Weights of a small mixture-of-experts language model, trained from scratch on English Wikipedia.
Size: 9 layers, width 128, vocabulary 8192, 18.3M parameters.
Experts: 80 experts in each of 5 layers, 64 SwiGLU neurons an expert, 2 picks a token, a softmax router.
Training: a variant of Muon for the experts, 3254 steps.
Below are experts of layer 6 (counted from 0) of a mixture-of-experts language model. Rows are named router (the router's row for the expert), down (a neuron's output weights, with its number) and show model dimensions 0-127. Each number is 200 + 40 x the weight over its row's rms, rounded and kept within 0 to 999.
After each expert's rows: a language model's description of what the expert responds to. This comes from a sample of Wikipedia text that the model never trained on.

# expert 10
router,236,233,133,189,181,174,222,237,229,193,180,225,199,179,207,195,91,131,164,157,193,217,187,226,260,207,199,162,181,172,193,189,197,108,129,177,228,223,232,267,216,173,217,219,132,196,222,192,225,241,238,191,261,259,227,156,184,179,122,196,185,202,166,245,202,236,219,133,193,220,175,173,139,182,296,195,152,148,129,193,202,194,193,246,149,165,268,122,243,209,179,167,132,226,228,160,239,190,214,204,141,183,182,157,210,157,220,235,257,196,223,232,118,145,214,176,191,216,237,256,124,216,236,196,137,287,181,260
down1,202,225,160,195,249,201,159,182,182,223,162,200,152,260,190,149,226,219,200,190,163,176,176,235,177,161,170,205,169,163,260,164,195,280,169,192,183,207,180,209,177,194,220,257,266,122,166,220,237,213,222,222,244,214,146,144,185,272,245,177,197,208,228,294,249,226,193,213,226,199,183,142,248,159,170,254,180,222,188,113,242,179,140,249,111,173,169,251,183,259,245,232,207,216,233,260,156,218,108,203,213,163,236,151,195,271,211,200,202,123,204,211,223,284,135,219,221,246,250,166,207,189,118,269,222,131,218,201
down2,160,136,235,174,237,129,180,163,249,171,221,189,140,232,190,126,187,177,124,281,145,221,244,186,255,186,192,251,240,190,171,192,176,186,142,188,226,234,177,168,179,217,84,214,136,251,194,254,195,206,137,269,251,243,163,223,222,168,146,187,254,196,264,196,226,238,229,157,221,211,242,193,184,171,226,153,170,176,94,226,176,250,212,253,161,232,174,218,198,190,215,221,229,177,249,131,232,179,133,140,190,208,230,146,231,204,247,200,260,271,136,186,177,208,186,136,195,214,172,238,225,162,214,130,179,187,203,236
Single consonants in foreign names. Single-consonant or short pieces inside foreign place, club and species names, such as Mö-l-nlycke, Bot-t-rop, Futbo-l, Schlt-r.

# expert 52
router,205,187,172,205,234,197,242,244,232,174,183,255,156,200,261,175,143,163,153,138,225,232,173,161,205,229,237,145,171,157,136,142,267,133,144,288,255,217,229,209,226,182,225,247,164,171,192,187,223,267,244,195,185,196,229,188,182,185,146,206,184,273,219,204,244,249,206,189,196,200,249,184,200,244,259,178,155,213,197,173,205,141,128,220,138,194,276,163,251,188,150,135,186,178,250,79,206,219,206,269,177,188,116,154,168,199,221,204,250,217,185,247,174,165,247,170,179,173,255,196,162,246,257,234,205,259,159,246
down0,192,156,167,199,212,208,143,257,179,124,207,238,194,263,112,154,229,167,153,184,196,137,207,182,226,102,171,208,192,214,288,172,208,169,170,293,220,221,185,186,229,137,206,165,183,269,196,146,187,175,233,212,221,127,249,135,217,151,144,143,258,226,225,185,192,256,140,271,231,163,163,200,206,160,239,195,225,201,196,236,186,193,156,201,167,210,224,277,255,169,229,207,271,230,219,158,133,187,246,161,234,204,211,208,231,217,179,236,246,210,182,220,221,149,168,138,287,227,160,204,226,205,190,140,155,135,177,242
down1,161,180,187,237,192,222,200,202,214,176,145,177,208,189,266,129,197,254,137,176,180,204,219,232,238,258,156,123,178,212,91,193,227,205,232,200,197,169,266,240,106,217,170,142,213,219,224,207,120,233,116,169,256,188,230,165,147,123,175,216,184,183,202,143,230,208,189,204,164,159,218,201,222,210,209,205,135,183,175,276,170,114,139,240,226,188,151,291,237,163,186,176,111,175,278,188,197,186,192,219,219,233,165,234,284,185,203,190,251,281,115,182,184,152,182,215,190,184,218,212,229,183,201,181,190,212,229,187
Prepositions after nouns and verbs. Prepositions linking a verb or noun to a following phrase, mostly of, by, for, at, as in named by, Director of.

# expert 26
router,210,223,136,224,200,177,238,222,305,162,176,231,203,179,165,134,194,181,131,117,214,276,161,175,212,189,253,208,233,115,170,170,187,142,151,219,251,258,249,251,210,154,232,228,127,165,174,176,274,283,230,139,220,210,258,188,165,208,160,199,131,188,152,198,221,233,193,184,169,207,228,162,129,205,205,183,155,191,126,197,258,185,179,222,179,189,227,171,208,214,177,182,171,205,246,176,247,200,214,199,115,175,197,207,157,154,183,241,231,204,173,181,179,142,270,218,156,255,228,296,207,175,254,239,203,181,142,257
down0,173,138,245,208,237,226,223,176,185,246,246,154,302,188,119,196,183,181,178,203,254,194,136,212,160,191,176,189,153,237,146,178,181,147,187,169,151,194,249,151,195,249,149,217,176,95,201,246,191,158,191,161,210,180,171,203,249,222,261,223,245,213,275,152,201,189,160,160,210,194,115,210,177,182,198,223,153,185,237,261,186,186,200,187,137,228,205,227,199,176,164,204,147,276,190,228,217,215,165,118,205,288,166,204,222,282,177,240,247,168,211,164,156,194,226,225,315,141,252,229,218,194,196,207,164,213,118,180
down1,255,191,127,248,251,212,202,235,175,244,247,191,189,203,151,178,212,184,156,319,202,181,304,192,217,187,161,196,169,238,227,210,263,171,106,176,198,238,219,243,209,219,166,231,221,190,195,182,170,174,179,146,221,232,127,185,275,126,149,151,223,157,272,213,206,269,216,250,228,214,227,240,141,203,195,243,236,208,273,224,181,175,214,158,252,193,170,173,173,194,200,153,86,216,199,211,161,190,144,158,217,206,210,177,193,181,186,158,147,152,244,210,223,220,201,299,262,224,231,171,216,192,214,265,189,142,146,215
Foreign-language word pieces. Word pieces and short words in French, Italian, Czech and other non-English titles and names, such as vie, est, des, qu, accented letters.

# expert 3
router,216,231,182,202,235,131,209,211,265,161,91,273,206,153,211,168,159,200,176,115,220,196,161,149,203,284,207,144,196,180,164,160,234,169,196,214,195,272,225,249,250,196,276,210,155,184,167,192,245,273,287,159,218,224,190,147,169,119,210,133,145,162,166,264,211,210,190,167,165,271,228,149,202,184,261,152,200,206,171,165,281,197,165,187,175,125,190,163,214,199,208,181,207,190,221,169,245,185,223,234,182,174,178,183,186,186,209,264,208,239,196,294,181,140,231,185,177,190,227,251,188,250,172,218,172,274,161,212
down0,197,221,153,187,327,157,215,217,146,163,180,112,146,169,209,214,170,225,210,155,239,161,187,210,228,183,145,121,236,218,250,279,261,226,177,174,209,195,177,174,131,172,183,157,114,156,201,175,226,175,182,229,224,207,287,140,242,153,146,253,184,235,175,142,152,168,220,208,208,237,187,178,212,241,168,174,141,157,211,187,169,269,249,186,207,257,275,233,258,159,111,263,114,223,165,185,182,217,185,201,199,198,183,206,192,230,175,275,211,177,171,245,170,228,224,144,258,247,188,183,229,236,186,207,208,183,209,190
down1,284,226,172,180,225,273,170,164,191,161,150,210,195,236,260,191,203,166,144,291,189,151,218,216,226,254,221,199,211,165,217,230,221,207,167,199,183,146,144,195,145,99,184,165,223,189,177,189,190,162,173,183,235,233,228,212,114,198,144,242,239,127,290,229,215,241,108,220,241,158,149,216,152,216,226,185,180,134,199,253,173,252,173,157,172,246,143,175,228,257,232,157,174,188,256,225,228,265,198,168,195,239,178,230,207,213,254,225,214,209,114,232,176,236,201,202,188,249,240,179,233,162,173,140,234,143,123,171
Closing brackets and quotes. Closing parentheses, quotes, brackets and braces ending a parenthetical, title or unit, often in tables and lists, e.g. (1946-1947), "Boy".

# expert 49
router,174,190,180,234,236,184,207,252,215,123,111,216,186,165,290,123,195,164,144,192,255,195,139,174,217,199,221,181,210,189,215,137,236,155,101,269,285,243,195,192,249,174,192,252,176,166,188,181,208,238,243,195,211,239,216,195,182,161,163,159,203,274,151,192,207,221,223,174,203,296,179,123,175,172,203,148,217,176,135,163,210,142,180,247,132,143,188,163,238,263,192,153,201,202,217,154,207,231,225,204,203,146,156,192,180,187,214,230,203,201,207,190,152,148,231,197,103,196,244,232,225,231,264,261,142,250,168,228
down0,239,166,199,260,145,231,180,153,189,182,207,195,178,206,235,285,198,236,220,213,240,148,212,219,226,245,152,249,180,199,263,232,236,257,132,220,151,196,208,230,218,187,296,148,196,183,215,197,250,244,208,202,162,237,224,181,247,178,158,131,143,171,211,180,215,211,228,175,204,305,192,169,213,250,176,209,216,268,153,218,226,200,256,235,202,200,131,187,180,177,199,305,118,291,218,239,140,137,239,181,189,202,195,230,309,236,159,223,215,240,209,207,237,255,176,226,157,148,148,169,202,222,174,177,210,136,169,254
down1,263,200,229,212,298,183,270,197,249,210,166,172,200,124,184,193,186,197,180,138,116,211,217,183,207,178,162,207,196,218,159,237,182,222,210,139,243,172,163,144,183,235,212,265,272,162,209,143,138,195,182,147,223,217,180,206,213,232,171,310,202,193,161,134,166,233,261,174,165,185,238,189,268,243,205,241,175,173,202,210,197,276,165,258,235,175,255,174,236,237,172,103,256,115,209,193,175,215,194,222,233,218,135,238,196,197,132,198,195,174,245,254,118,199,179,213,221,215,168,250,246,231,245,147,156,173,162,184
Time-phrase prepositions and months. Prepositions opening date or time phrases in biographies, plus month names, such as In 1934, in 1803, from 1722, on 25 May.

# expert 37
router,152,212,212,258,213,165,244,254,271,192,157,280,135,210,275,172,148,196,203,166,225,265,147,203,207,197,237,153,229,145,195,135,250,161,169,261,208,257,212,240,238,134,210,199,179,133,179,195,234,181,224,199,220,248,192,182,104,189,156,169,134,236,176,198,215,233,140,137,154,231,206,186,148,251,192,157,179,165,139,153,246,196,206,282,116,180,195,184,216,210,173,168,127,171,206,204,301,208,163,263,174,184,181,179,196,204,232,303,209,228,222,209,150,186,245,155,182,199,204,199,153,239,225,212,166,212,184,231
down0,206,145,205,124,235,203,246,210,209,186,144,150,185,263,162,190,261,146,154,216,246,179,260,172,206,205,191,175,196,235,202,213,267,174,192,254,163,219,262,169,178,129,173,202,254,207,188,111,195,198,210,197,150,163,152,169,108,173,172,192,185,73,174,268,196,144,237,220,184,211,251,80,172,223,217,178,207,140,195,212,176,112,168,263,203,191,146,183,210,275,116,242,219,193,205,167,179,203,184,196,220,188,247,205,234,185,175,283,221,216,215,171,220,161,259,165,213,207,208,215,222,278,175,176,170,171,183,187
down1,240,181,163,197,159,165,195,218,131,181,136,136,148,144,191,211,183,252,213,220,220,204,189,243,215,150,213,252,220,222,229,213,177,260,207,151,245,211,265,217,272,119,208,194,251,198,163,223,203,234,166,218,246,259,262,199,201,225,203,164,189,123,216,238,251,203,266,212,214,247,208,188,266,217,192,228,200,171,83,112,199,95,187,274,223,267,246,177,198,219,189,184,193,160,216,223,191,185,197,135,119,262,226,222,252,231,198,201,224,215,228,262,240,197,172,220,168,210,164,215,252,250,112,226,198,262,204,177
Articles and determiners. Articles and possessive determiners opening a noun phrase in running prose, mainly the, a, The, its, their.

# expert 14
router,212,219,146,252,255,219,224,196,239,155,134,216,182,194,233,154,180,151,157,104,262,208,115,164,219,207,180,201,237,212,217,186,218,198,189,259,270,200,224,286,227,205,272,247,99,178,151,203,187,254,204,161,221,182,250,169,180,159,154,139,192,223,184,226,189,234,172,189,171,181,201,90,189,203,198,201,180,193,138,171,245,116,210,260,190,194,209,148,238,207,192,203,187,157,200,172,173,204,219,245,186,130,158,182,220,156,283,275,194,213,187,226,204,158,210,145,173,180,217,271,155,219,220,213,172,270,112,248
down0,265,167,177,130,207,263,190,148,258,130,247,190,237,208,114,219,282,177,178,135,218,244,120,190,168,175,281,118,189,219,160,185,204,216,217,198,143,169,176,233,171,187,173,197,262,292,203,211,151,148,196,202,190,184,185,177,183,213,193,156,212,165,245,225,198,229,183,217,186,260,202,156,143,273,234,165,195,192,287,223,231,235,235,232,183,179,124,212,181,235,254,145,145,147,200,165,209,231,200,164,175,132,233,154,258,138,227,186,173,221,210,190,249,175,238,246,195,202,175,199,180,175,247,117,149,206,242,153
down1,251,179,180,209,154,146,182,239,189,169,111,169,206,240,203,142,193,216,170,195,210,118,193,166,209,241,92,164,226,177,160,227,243,284,219,231,246,186,157,219,231,190,237,241,251,226,216,153,246,177,219,212,295,174,167,182,223,215,214,158,206,171,116,234,243,170,271,124,200,177,205,245,183,237,122,186,205,249,140,257,120,153,156,201,133,182,179,170,185,191,258,201,247,178,229,213,226,145,220,256,181,229,143,263,190,182,231,137,198,223,213,219,159,250,184,202,187,212,210,229,248,235,209,186,277,187,186,123
Opening brackets and symbols. Opening parentheses before units, dates, birthplaces or ages, plus braces, backslashes, brackets and dollar signs, e.g. (24 in), (aged 20), $90,000.

# expert 32
router,187,196,145,211,231,171,204,188,229,132,183,207,157,165,203,193,168,147,188,183,216,239,200,191,181,265,282,166,193,218,189,167,250,190,211,253,293,218,224,256,210,161,263,250,162,152,163,174,193,274,190,162,177,231,205,184,119,211,172,158,204,220,179,327,221,247,179,120,182,253,230,183,142,233,220,157,194,155,90,159,167,163,145,210,182,157,226,211,161,182,159,188,167,212,221,138,272,235,223,269,205,194,183,147,236,156,196,232,220,193,201,252,208,142,238,241,170,194,245,276,204,245,177,258,164,242,164,232
down0,282,192,171,224,132,196,220,197,129,254,146,226,173,206,193,211,140,258,189,226,185,187,231,147,226,236,177,201,130,140,200,225,202,185,238,281,188,235,244,218,177,207,202,203,223,191,233,219,222,207,153,194,183,145,61,236,262,250,200,159,201,215,224,174,218,283,224,224,217,231,198,205,199,157,189,199,226,171,272,163,229,249,239,224,148,152,152,204,199,199,194,181,304,218,215,191,204,132,188,197,204,270,218,165,217,209,209,312,184,208,159,232,228,255,199,163,209,199,219,210,305,220,256,211,189,109,198,265
down1,207,209,153,107,242,204,167,199,243,191,250,170,168,190,104,221,240,205,174,150,217,237,228,183,170,168,140,265,94,150,195,181,170,188,191,227,171,202,132,234,202,225,204,191,260,234,296,121,192,216,247,148,228,236,176,211,254,270,163,212,219,212,198,181,193,156,179,182,276,201,179,204,114,232,154,233,196,168,206,211,127,178,152,275,206,234,159,179,232,194,168,200,186,187,188,178,203,193,211,189,153,244,166,141,174,199,180,269,281,138,254,192,187,197,146,238,221,276,190,242,274,181,191,200,141,255,186,181
Digits in coordinates. Digit groups inside geographic coordinates and numeric table values, such as 56 in 82.443056°W, 09″E, .469; also capitalized words in song titles.